Experts of a small language model: a variant of SOAP for the experts.
Below are experts of layer 8 (counted from 0) of a mixture-of-experts language model. Rows are named router (the router's row for the expert), down (a neuron's output weights, with its number) and show model dimensions 0-127. Each number is 200 + 40 x the weight over its row's rms, rounded and kept within 0 to 999.
After each expert's rows: "comes before" lists some tokens at least twice as common just after its tokens as in all text. This comes from a sample of Wikipedia text that the model never trained on. Tokens count by the router's weight.

# expert 28
router,221,270,158,234,261,108,197,232,184,194,193,161,200,130,192,170,155,254,219,125,187,261,263,228,238,208,180,177,260,250,206,222,180,146,200,273,161,159,163,208,247,258,219,232,171,252,188,164,229,219,247,181,226,281,139,227,196,197,231,204,184,278,190,115,167,133,151,259,174,260,190,192,124,223,153,174,226,208,182,191,126,213,150,221,162,256,171,137,169,197,202,154,234,175,245,136,138,219,168,209,148,146,131,268,248,233,195,206,199,173,217,204,211,251,168,144,148,183,166,218,216,248,249,265,207,271,172,121
down0,196,196,223,223,256,225,215,225,153,164,237,183,206,183,123,181,199,190,248,214,236,211,212,149,225,143,253,208,236,220,180,175,235,189,163,136,243,133,192,173,187,115,198,240,213,187,186,267,226,225,242,209,232,240,121,275,183,211,226,235,148,242,107,259,151,286,237,260,196,192,112,93,136,156,168,220,186,207,175,156,216,218,219,201,189,175,237,229,165,207,232,165,170,249,231,213,226,264,153,232,244,205,200,192,201,228,301,207,227,226,222,248,157,121,170,250,214,218,211,202,198,191,198,170,244,164,188,180
comes before: " the", " a", " his", " an", " its", " their"

# expert 48
router,210,289,157,243,226,117,214,191,238,194,136,102,215,200,151,175,139,219,213,172,221,220,311,210,230,228,172,160,222,190,197,206,207,131,177,245,170,158,186,161,235,239,236,193,152,210,207,201,204,173,227,158,194,159,201,187,187,175,198,237,188,246,176,143,122,178,158,222,119,193,204,145,131,248,180,203,256,237,157,192,176,246,144,227,197,254,183,144,169,163,183,155,271,157,192,142,205,231,160,189,148,128,170,264,223,185,192,217,202,188,246,194,206,238,197,207,190,161,189,229,179,207,230,229,234,225,179,163
down0,162,258,123,248,135,215,142,262,246,227,181,231,211,212,227,207,213,205,263,196,241,168,201,201,175,231,212,243,194,213,180,262,162,194,203,153,203,177,183,188,224,153,198,236,137,247,200,164,248,173,187,193,256,264,225,207,168,190,226,146,236,115,218,170,219,191,185,245,285,272,202,172,172,185,251,219,257,193,232,171,224,235,235,105,253,112,149,240,163,206,162,170,163,207,312,237,186,276,246,191,208,246,214,216,234,203,205,180,201,209,232,195,193,205,165,184,138,247,152,245,268,184,164,182,252,216,199,184
comes before: " the", " to", " in", " by", " a", " that"

# expert 62
router,184,348,143,249,221,130,237,191,152,142,159,164,250,195,166,202,189,210,204,169,192,208,267,193,217,260,164,176,250,226,190,198,237,165,192,207,230,153,149,122,234,276,207,209,175,161,222,231,183,166,246,220,256,192,121,177,222,187,177,252,167,231,203,178,161,203,173,227,165,222,185,194,105,211,180,209,154,204,138,193,180,232,162,227,195,229,209,164,219,201,198,171,231,183,206,148,203,247,165,176,98,179,154,226,180,178,178,162,194,194,252,181,195,257,143,194,175,148,135,220,223,232,226,252,273,277,165,154
down0,224,135,160,152,176,272,171,202,247,244,254,192,235,187,113,184,171,145,253,170,170,122,112,214,149,213,165,195,254,210,182,247,199,195,194,164,150,193,155,255,232,180,237,256,185,130,200,217,224,149,194,239,241,185,173,169,256,176,167,135,198,156,207,210,207,226,224,288,127,181,162,259,167,167,245,243,204,203,195,144,233,208,249,167,159,193,231,188,142,198,196,172,219,189,231,130,164,223,122,324,194,190,182,198,201,150,177,112,201,233,194,197,202,187,228,212,200,245,199,207,180,148,222,176,171,230,193,206
comes before: " the", " to", " a", " his", " that", " her"

# expert 5
router,243,319,144,209,259,139,203,187,183,173,208,181,235,188,153,165,140,227,252,183,170,240,291,180,217,254,186,178,246,229,256,179,197,153,158,288,159,196,145,171,228,249,236,205,190,212,202,215,194,204,240,165,195,175,157,179,244,164,220,240,124,201,188,149,133,174,174,282,181,216,199,199,126,253,181,223,206,212,190,174,152,250,156,229,169,243,169,175,201,199,241,157,245,157,183,170,253,216,167,161,152,174,178,248,175,221,229,172,213,124,236,180,239,230,175,174,173,203,151,184,198,278,203,307,241,267,204,142
down0,207,204,149,180,172,248,76,145,185,239,140,180,251,226,117,208,208,196,178,197,204,124,226,245,235,152,189,219,137,240,189,158,191,179,210,185,153,190,227,146,202,233,231,155,162,115,195,265,223,211,257,195,220,234,119,165,206,218,134,234,205,165,163,168,231,246,174,185,182,185,197,149,243,292,216,221,145,168,216,162,176,250,168,229,198,215,233,232,215,144,179,235,254,207,180,210,207,180,166,224,175,157,220,222,160,206,257,170,256,185,228,187,205,168,268,243,149,239,301,265,138,275,153,210,230,167,162,168
comes before: " the", " be", " a", " have", " not", " that"

# expert 33
router,240,300,141,232,242,90,211,189,196,213,143,175,228,152,166,150,121,242,211,156,250,257,219,191,234,244,177,198,277,206,203,194,172,170,194,231,171,185,155,154,244,284,173,225,168,234,174,209,212,222,243,155,206,233,161,231,214,160,167,205,148,261,123,107,160,172,128,302,181,230,248,180,124,242,159,227,249,230,222,223,167,221,189,208,133,230,191,191,184,154,172,131,226,203,190,167,169,212,157,176,169,141,145,255,145,207,170,215,148,140,239,155,215,231,168,191,149,187,198,207,221,238,204,311,239,283,171,161
down0,238,202,221,249,174,176,232,247,172,247,220,232,214,165,191,110,206,237,176,245,236,205,146,193,184,225,224,341,173,244,205,265,281,184,205,200,213,251,188,199,124,243,148,271,185,296,267,254,200,141,158,187,190,178,204,231,149,177,198,205,145,238,120,181,143,180,186,164,267,240,226,200,257,181,255,262,169,160,175,257,241,204,186,219,172,155,172,208,181,267,151,208,110,180,260,181,285,216,220,212,184,137,249,209,255,262,204,248,242,219,173,144,204,167,247,287,255,212,152,144,233,239,214,252,182,178,185,160
comes before: " and", " the", " a", " The", " but", " he"

# expert 1
router,172,235,210,251,295,143,203,162,194,214,191,136,191,195,157,198,182,229,234,151,203,211,238,162,257,257,163,178,237,191,208,186,241,189,203,236,129,175,148,196,223,204,232,193,111,259,195,201,240,174,217,134,201,205,198,192,234,166,118,189,191,282,146,162,152,235,192,249,165,216,180,167,203,204,157,260,235,260,191,153,152,206,215,205,119,197,212,167,192,129,187,227,223,143,229,133,205,230,204,220,181,169,169,284,211,222,196,181,178,162,260,180,263,209,198,154,161,121,142,176,123,234,187,307,183,264,192,237
down0,235,171,197,185,216,190,186,128,246,210,165,239,227,181,157,202,209,212,229,222,200,155,209,221,168,149,247,133,195,192,142,222,228,208,207,206,171,206,155,219,200,255,240,210,253,226,198,175,196,200,245,224,195,145,161,113,151,261,251,243,185,218,163,335,185,174,161,225,176,208,185,144,156,142,179,213,215,144,193,226,227,178,260,224,183,227,215,155,238,211,198,211,163,289,187,217,280,184,227,219,193,211,229,217,203,129,184,200,261,180,208,213,172,188,247,239,119,220,157,199,197,155,238,251,222,142,188,173
comes before: ":", "-", " Family", " Genus", " Bin", " by"